python train.py --normalize_top_k=false --routed_scale=2.83 --balance_bias=false --n_kv_head=4 --optimizer="muon" --lr_mult_qkv=0.7 --beta1=0.95 --seq_len=1024
Below are experts of layer 10 (counted from 0) of a mixture-of-experts language model. Rows are named router (the router's row for the expert) and show model dimensions 0-255. Each number is 200 + 40 x the weight over its row's rms, rounded and kept within 0 to 999.
Before each expert's rows: "mostly gets" lists some tokens that are sent to it at least half of the time. This comes from a sample of Wikipedia text that the model never trained on.

# expert 11
mostly gets: " species", " Born:", "″N", " by:", " Coordinates:", " Genus:"
router,191,209,237,212,218,306,228,252,162,182,125,183,229,195,262,223,254,239,205,218,173,278,166,204,206,119,239,170,305,189,210,192,230,243,210,231,229,236,203,178,132,223,281,221,217,159,199,179,192,229,222,132,206,166,272,227,224,211,212,152,238,272,219,171,154,190,217,183,247,181,242,251,170,147,146,232,250,160,185,207,242,106,236,297,182,211,177,208,170,189,234,150,183,223,172,273,205,228,240,172,213,238,199,258,200,236,321,226,159,183,187,158,191,227,197,192,208,253,193,164,191,180,198,218,284,214,144,181,239,198,116,242,187,182,216,264,221,211,209,166,210,261,267,233,195,229,221,166,229,127,226,208,259,205,159,171,251,270,209,188,208,224,230,158,198,216,166,194,255,258,240,175,236,156,236,214,195,126,197,216,211,174,197,121,184,223,188,153,134,199,142,211,90,184,180,218,144,224,246,151,218,235,164,207,197,233,213,184,205,192,200,214,166,167,97,212,234,162,211,171,208,217,191,166,241,165,143,167,217,205,151,252,199,177,257,184,151,289,208,118,128,287,240,152,258,258,212,204,190,189,221,250,160,188,254,212

# expert 14
mostly gets: " on", " of", " from", " for", " in", " at"
router,160,247,245,177,249,234,211,269,141,154,159,196,226,147,246,124,255,265,207,218,142,265,192,200,192,239,240,159,216,181,219,165,260,222,134,231,241,194,223,241,133,179,155,218,291,196,183,198,149,248,255,164,167,179,251,193,193,215,143,181,188,192,263,168,175,245,176,204,166,219,203,205,194,247,155,127,272,198,249,207,216,155,160,226,206,185,253,229,134,130,206,210,174,153,137,154,211,242,244,234,207,201,195,256,275,229,238,252,196,198,167,151,88,207,199,224,156,164,205,195,225,163,106,221,180,203,242,184,213,216,176,135,155,182,209,280,301,275,254,187,240,175,217,172,277,216,215,141,198,157,220,224,210,249,202,143,243,274,148,256,177,242,183,161,216,231,174,211,252,219,164,182,241,128,228,218,192,155,214,213,180,150,135,120,196,225,217,145,115,192,172,192,167,234,235,189,101,198,193,210,184,255,116,219,230,183,243,186,243,168,180,175,176,159,197,190,138,187,214,241,124,219,167,184,145,166,205,178,200,231,170,235,155,175,176,250,193,263,184,178,171,227,211,166,239,221,254,263,200,161,241,249,234,158,202,201

# expert 0
mostly gets: "sp", "Personal", "qu", " gu", "oc", "b"
router,199,198,200,152,278,185,229,183,215,142,254,190,255,158,205,198,221,230,247,246,174,229,290,276,171,139,166,180,217,169,229,159,258,287,216,163,221,164,202,190,198,223,194,151,171,171,194,194,114,256,228,212,178,175,201,247,157,185,154,111,209,266,249,205,164,200,129,138,143,243,247,224,169,255,158,199,215,196,171,247,165,184,166,198,238,179,242,259,172,107,225,187,236,165,169,212,225,221,241,314,251,166,221,291,269,243,268,212,177,222,191,187,169,224,134,175,158,190,238,218,253,193,158,221,224,187,251,244,224,230,178,155,243,187,212,214,246,171,273,165,175,244,258,180,261,207,253,205,151,182,187,188,213,210,161,212,234,206,130,266,179,238,192,150,216,218,212,162,214,217,219,189,240,187,233,114,196,155,211,252,258,175,185,227,175,232,254,221,96,228,163,141,215,241,250,178,181,113,260,260,245,232,182,181,228,236,227,259,237,211,214,212,152,215,178,244,192,168,242,288,149,229,236,206,189,149,217,200,188,212,155,117,159,158,228,195,225,196,146,186,161,217,236,140,271,205,257,238,226,159,176,252,231,151,212,174

# expert 4
mostly gets: " United", " World", " University", " American", " State", " British"
router,160,218,217,162,282,255,212,224,165,148,294,222,228,186,217,175,188,229,186,259,184,265,187,216,195,190,216,204,206,131,216,141,149,199,189,224,234,230,188,276,153,214,233,120,162,244,169,171,176,242,302,240,166,173,244,243,158,225,167,209,212,233,248,158,208,246,165,207,162,202,222,273,168,181,130,103,246,239,244,242,251,220,151,244,183,156,177,202,229,149,212,210,243,183,192,259,279,209,232,285,213,114,206,252,233,247,241,209,229,227,190,231,162,225,185,217,228,233,220,190,273,281,147,234,200,133,131,130,245,249,147,155,179,188,207,234,224,163,215,204,204,177,244,204,198,223,206,205,186,193,239,184,251,181,201,142,218,193,159,192,198,265,214,191,214,228,200,182,211,238,182,152,244,116,274,168,186,156,155,242,228,86,204,142,131,230,223,193,145,229,250,154,181,219,208,177,169,204,207,253,204,247,212,184,217,223,254,197,211,144,166,253,188,155,114,187,219,132,247,241,117,301,199,202,158,168,165,158,165,182,204,192,146,153,179,223,171,259,138,195,158,198,203,156,218,217,229,223,207,195,255,200,248,110,193,167

# expert 3
mostly gets: " an", " a", " his", " A", " their", " her"
router,164,204,256,136,228,252,199,249,180,144,181,120,199,212,295,158,283,208,240,217,158,257,240,240,194,94,237,150,201,148,201,156,197,218,227,190,251,227,231,213,136,232,176,190,271,164,220,230,134,231,297,161,189,185,264,227,165,229,197,147,232,188,197,235,175,242,231,214,166,204,185,259,193,200,150,203,195,140,191,266,212,197,129,196,197,162,246,243,212,108,265,163,230,204,191,194,217,243,193,220,179,195,252,211,197,205,220,248,133,159,144,203,215,249,157,240,233,244,169,219,257,238,141,224,230,123,214,141,184,200,210,199,198,206,174,272,215,257,208,193,199,212,309,151,192,215,214,153,256,209,237,193,156,212,223,97,219,226,169,219,139,296,250,189,261,182,160,255,205,221,190,197,220,111,272,161,184,173,188,243,188,216,172,167,156,276,233,166,117,236,219,144,157,205,221,189,174,123,213,160,206,220,158,233,219,256,207,189,226,143,207,231,169,135,229,216,190,167,241,193,166,225,178,178,173,138,136,137,160,241,176,225,198,136,148,216,188,286,182,189,136,202,207,161,214,156,216,223,205,228,212,221,217,161,247,153

# expert 12
mostly gets: " high", " mi)", "room", " walk", " low", " back"
router,153,179,179,169,277,200,243,206,232,119,219,215,258,163,240,152,192,224,254,210,163,217,292,214,140,136,201,184,225,190,179,166,205,234,116,216,237,280,211,233,191,260,245,193,238,188,225,214,182,193,260,225,205,174,265,233,216,200,193,168,244,188,283,133,180,235,120,146,227,195,208,219,170,224,219,123,171,174,238,154,160,155,187,229,177,160,203,288,111,184,209,205,219,160,104,238,259,220,209,264,173,224,183,238,196,229,269,245,174,181,171,194,188,239,154,172,229,236,252,190,158,215,171,229,206,177,173,231,175,208,185,131,211,135,264,280,251,188,196,138,228,294,232,155,196,219,188,138,226,181,207,236,290,231,196,184,246,175,176,191,179,228,258,193,232,231,192,215,247,236,136,130,206,157,236,120,190,184,215,221,234,188,245,180,193,233,255,118,188,184,149,126,170,210,196,180,196,175,229,223,155,205,165,206,185,249,212,206,207,198,161,216,149,144,285,314,209,167,205,238,157,271,140,157,179,158,185,198,165,147,158,246,165,194,148,226,194,182,179,174,154,254,252,126,247,202,223,230,261,222,160,195,194,174,157,141

# expert 5
mostly gets: " 0;", " club", " −", " DF", "|---|---|---|", " Candidate"
router,210,210,189,122,263,173,279,250,231,186,168,147,190,184,232,135,262,196,255,214,117,262,225,229,167,191,225,200,263,209,205,159,226,163,137,172,250,274,155,229,142,148,220,202,270,196,260,221,216,210,205,194,243,161,248,269,220,249,225,146,181,150,215,171,129,164,240,217,232,219,210,299,219,190,113,93,262,195,247,263,200,149,189,224,124,138,230,231,213,136,221,161,179,199,201,244,231,241,264,167,243,206,145,282,170,258,280,173,163,186,145,200,187,259,190,199,241,186,204,189,230,188,196,227,220,193,170,211,173,200,143,193,201,240,196,231,256,168,211,222,216,178,241,186,177,275,261,142,201,239,233,204,204,226,213,108,198,266,241,184,178,269,231,190,204,181,127,203,199,241,197,153,226,219,195,147,221,202,190,196,173,154,188,139,182,253,230,240,159,215,142,195,158,162,247,205,218,170,190,103,138,157,186,229,252,267,205,206,220,198,156,218,179,173,195,204,198,132,232,214,84,232,208,197,211,189,189,206,140,217,186,176,221,136,136,222,201,263,161,184,195,235,267,169,285,136,170,223,205,185,190,217,153,169,224,206

# expert 1
mostly gets: " County,", "idae", " (w", "ić", " Motors", " Racing"
router,242,273,230,163,235,201,268,252,194,189,198,148,137,212,229,113,274,216,280,234,177,249,214,251,205,174,181,179,161,128,205,171,182,119,184,178,264,249,219,221,171,201,223,214,244,234,186,249,224,214,261,146,196,183,223,233,186,260,223,142,223,181,294,168,189,210,228,223,216,239,184,267,190,249,175,185,261,145,197,235,202,124,228,202,204,237,213,250,229,165,238,145,146,192,195,160,195,231,253,195,211,198,240,261,262,202,258,230,211,168,161,170,148,250,205,229,170,205,160,239,213,211,175,274,217,165,165,154,195,230,151,281,181,212,198,225,257,228,164,208,203,141,251,210,184,186,195,142,270,171,174,176,185,118,201,99,219,234,178,233,231,244,242,197,219,188,141,179,239,192,228,262,233,113,221,166,268,216,105,195,192,113,186,120,215,224,215,202,122,124,192,169,160,154,239,168,181,194,260,199,170,177,180,233,222,339,247,183,172,172,213,201,200,143,196,189,232,178,213,153,151,269,233,174,229,142,171,197,188,164,139,181,211,130,168,191,172,279,190,186,158,200,226,159,244,173,175,218,241,200,221,240,215,157,223,153

# expert 7
mostly gets: "ere", "le", "de", "ces", "ache", " un"
router,185,229,181,166,251,244,227,176,194,101,234,217,281,135,202,226,265,230,162,220,150,241,210,283,151,185,160,196,213,177,207,183,258,260,218,178,215,218,213,208,135,199,243,147,203,161,183,169,132,183,207,240,177,161,190,215,194,210,168,205,229,235,272,161,158,246,180,153,157,236,212,236,186,318,194,209,239,186,215,239,207,186,120,231,297,153,233,268,186,205,239,142,226,218,160,195,232,184,225,261,246,186,217,228,195,235,240,224,198,192,170,74,188,217,169,197,112,169,283,342,230,235,198,211,207,236,208,196,227,237,257,162,217,216,221,246,197,205,232,203,213,195,230,150,265,226,231,177,213,187,249,201,226,191,175,193,226,255,117,282,190,301,213,196,267,177,125,188,226,269,138,243,261,128,195,179,147,155,161,174,240,173,173,211,235,220,229,154,138,207,200,168,167,218,240,139,221,135,213,252,186,179,201,192,212,264,282,198,209,202,162,218,206,193,214,240,175,134,222,222,121,184,268,171,175,136,224,238,138,217,215,244,134,196,173,216,217,235,172,217,156,191,179,206,238,240,238,200,221,186,226,198,214,170,213,150

# expert 13
mostly gets: "==See", "etic", "unte", "atic", "ster", "ology"
router,107,203,184,161,286,179,212,202,179,147,229,178,240,200,195,160,239,213,204,207,158,217,197,241,209,250,220,144,245,194,179,159,191,242,170,197,258,260,244,297,138,186,204,182,260,150,112,194,188,163,238,149,228,193,252,193,205,228,173,189,206,245,277,142,215,229,151,156,253,217,237,296,200,210,220,118,184,224,278,235,155,205,232,238,155,133,123,201,213,178,197,199,234,176,157,233,262,180,225,214,209,157,241,277,177,187,269,197,138,238,181,222,218,249,166,255,225,238,230,267,216,272,225,252,194,127,179,104,242,235,179,150,234,171,203,252,235,218,222,198,248,219,213,182,234,257,135,154,189,179,222,252,207,228,255,223,174,191,185,181,240,232,231,166,240,262,250,211,234,203,140,130,235,176,234,230,253,192,260,228,226,129,179,188,181,278,174,104,159,237,163,229,190,227,249,170,193,238,248,220,196,234,246,256,219,274,206,227,256,136,140,214,152,211,283,285,205,165,235,200,152,218,198,171,170,197,214,151,215,191,188,247,203,168,167,210,142,220,177,184,159,205,223,164,208,261,212,168,263,254,204,171,173,153,197,199

# expert 2
mostly gets: "ing.", "y.", "es.", "\",", "ed.", "s."
router,221,256,223,172,240,158,252,249,210,190,194,175,152,221,212,209,275,305,232,257,152,264,218,274,212,138,200,219,200,198,202,187,253,154,92,194,203,240,206,222,166,188,141,224,246,203,202,190,206,223,267,172,188,217,235,204,167,260,244,133,252,188,226,192,218,214,268,198,221,254,219,260,197,236,117,122,264,201,213,197,203,131,180,257,135,206,252,206,169,177,178,191,169,240,177,232,186,236,266,203,157,188,176,225,255,239,265,251,177,155,199,226,217,213,221,205,224,234,156,202,201,227,186,239,245,194,161,157,218,245,177,258,194,177,175,255,245,213,225,193,178,142,289,184,226,187,176,105,261,214,196,185,132,105,216,73,179,253,214,236,199,262,194,151,251,176,136,153,239,250,190,273,184,163,258,216,178,251,174,214,201,167,162,129,151,247,259,159,139,163,194,157,142,180,228,184,201,199,226,198,150,217,174,224,193,235,183,208,194,142,145,225,201,146,182,196,179,125,263,135,182,249,128,188,211,165,205,224,153,164,144,231,224,120,196,210,158,269,219,211,155,209,202,147,267,208,200,217,236,151,188,236,215,159,212,195

# expert 10
mostly gets: " Genus:", " founded", " perform", " seat", " novel", " master"
router,269,274,225,184,228,165,290,294,235,196,219,154,188,273,214,166,279,251,201,254,139,269,266,235,212,175,197,165,185,173,211,183,259,148,155,163,220,256,192,208,168,228,149,253,275,213,212,233,202,205,265,177,181,228,252,199,184,284,221,153,254,180,264,162,210,162,254,221,231,248,239,275,187,212,167,154,267,172,222,202,191,132,180,277,113,211,287,242,213,168,188,161,187,217,202,221,174,225,299,203,207,172,184,207,222,218,270,222,155,176,188,208,201,187,249,211,231,226,147,225,193,189,201,250,216,176,151,197,255,238,164,264,190,220,213,230,238,155,216,213,198,141,266,191,218,203,214,103,262,208,256,170,177,129,194,76,206,249,198,214,205,240,198,154,248,177,128,208,262,237,196,252,192,148,218,199,208,255,166,192,175,174,154,133,122,227,228,174,157,157,199,190,143,173,235,207,211,169,205,171,148,236,202,220,262,248,211,188,196,147,142,194,223,163,156,216,178,184,248,173,180,247,137,186,254,173,165,196,149,200,152,231,212,159,181,188,179,267,208,225,163,216,227,180,295,217,188,261,240,189,232,211,202,145,208,156

# expert 15
mostly gets: "ground", "zz", "itness", "ield", "ilm", "olk"
router,130,271,200,186,226,205,231,205,223,114,170,186,282,172,271,166,165,218,161,206,148,239,210,262,152,169,203,186,228,137,220,138,199,228,181,175,211,239,208,217,144,203,214,168,203,150,152,141,155,177,251,148,97,173,238,179,192,191,172,151,243,219,298,171,171,189,170,228,187,236,257,291,194,165,176,160,217,139,263,220,151,203,160,198,202,95,187,227,177,194,201,209,253,155,147,239,264,196,210,257,216,231,215,250,189,211,269,239,168,180,186,188,153,211,152,258,290,233,286,269,202,248,155,234,216,186,236,202,124,257,201,271,204,201,264,186,288,181,194,109,275,214,219,152,219,214,171,209,228,175,224,166,245,261,260,178,219,184,205,210,170,216,211,199,169,194,214,272,267,297,200,149,221,215,208,159,258,152,117,202,182,192,221,203,165,263,241,227,164,227,204,188,127,255,255,159,209,186,255,205,198,235,199,221,168,242,240,230,222,163,169,205,134,196,202,208,195,146,194,178,136,252,194,203,171,139,145,223,169,151,213,225,139,161,177,213,163,161,169,146,189,240,191,169,247,215,226,225,230,234,203,212,224,178,151,160

# expert 6
mostly gets: " El", " David", " James", " Robert", " Kir", " No"
router,216,238,241,173,218,188,274,227,185,232,150,158,164,246,261,165,274,266,233,254,113,243,196,244,160,128,209,152,143,150,171,142,256,135,169,171,206,292,199,200,152,211,148,235,287,189,160,208,208,200,255,179,210,197,223,244,194,289,198,135,259,187,259,141,197,211,226,234,204,240,183,275,211,221,176,153,239,190,246,205,186,156,195,266,172,210,189,232,200,150,239,155,230,198,177,206,162,182,282,247,181,159,201,234,225,206,257,250,176,215,179,183,197,212,221,200,169,257,164,189,186,234,138,251,218,164,177,173,257,259,187,264,181,226,153,245,216,195,216,231,197,184,258,199,239,213,229,137,282,188,226,200,202,114,184,85,224,252,182,189,204,241,200,174,221,200,153,212,248,234,219,252,208,164,266,141,216,287,144,192,205,165,167,169,162,207,237,218,136,207,206,142,157,134,249,235,173,184,257,217,178,223,119,213,254,279,203,207,217,152,135,212,194,156,178,249,210,181,262,158,142,233,149,157,227,168,167,214,150,172,160,208,242,169,185,208,177,275,174,210,163,265,207,161,290,193,168,246,235,169,217,233,231,170,186,188

# expert 8
mostly gets: "|", " such", " said", " so", " York", " wrote"
router,217,194,246,173,265,259,174,231,219,199,228,217,231,193,239,188,227,188,219,216,163,218,310,233,169,155,228,227,180,233,195,230,297,234,158,173,230,228,196,239,125,219,226,157,273,170,152,236,154,177,184,141,140,167,248,204,154,224,222,186,147,190,201,213,205,258,138,219,139,236,262,267,186,205,263,149,191,165,257,206,87,197,194,220,188,188,192,230,222,209,265,197,254,198,158,283,261,198,266,211,185,167,233,290,164,156,260,214,245,146,196,186,122,213,152,215,205,216,237,273,236,241,164,223,220,157,168,184,231,210,141,194,177,229,221,260,206,237,212,183,253,242,234,221,257,232,240,214,172,106,220,242,200,200,226,224,216,187,141,206,155,249,233,150,298,210,200,277,236,234,221,239,175,196,241,241,210,180,212,176,241,209,205,204,198,206,199,159,123,192,119,174,148,250,219,231,226,222,245,235,142,244,212,209,181,217,225,247,203,187,135,200,205,226,239,181,216,171,208,289,123,189,258,170,186,160,174,140,163,256,165,165,140,141,177,246,152,255,193,213,133,220,217,120,266,224,219,247,222,259,248,201,262,167,167,189

# expert 9
mostly gets: "9", "7", "8", "6", "5", " January"
router,188,251,219,190,226,232,212,242,165,134,233,161,246,170,238,177,275,215,230,211,130,249,248,281,172,109,205,188,217,140,171,122,204,209,174,187,278,255,231,198,147,204,177,193,258,203,185,207,174,217,259,179,194,156,238,212,167,264,206,119,217,204,217,183,151,250,217,213,134,233,250,303,195,251,187,155,234,156,243,248,175,153,172,281,192,194,227,228,173,99,217,175,215,225,134,191,178,219,282,215,197,181,224,263,208,229,253,244,167,154,168,164,184,225,173,186,183,188,204,205,262,232,180,236,224,142,189,161,193,252,177,182,163,247,210,208,230,242,198,165,211,185,253,187,226,242,190,176,250,180,254,149,202,205,244,162,228,238,181,272,223,238,229,177,207,177,162,143,196,221,226,209,227,172,257,183,233,173,178,189,194,136,162,156,163,244,175,203,152,174,161,147,140,211,257,201,181,159,273,219,217,253,162,176,183,284,238,198,223,152,151,252,145,138,188,223,240,144,218,264,97,242,167,149,131,130,189,219,191,234,171,240,173,163,210,209,166,276,169,162,146,214,225,124,283,223,218,266,248,154,203,238,166,157,231,129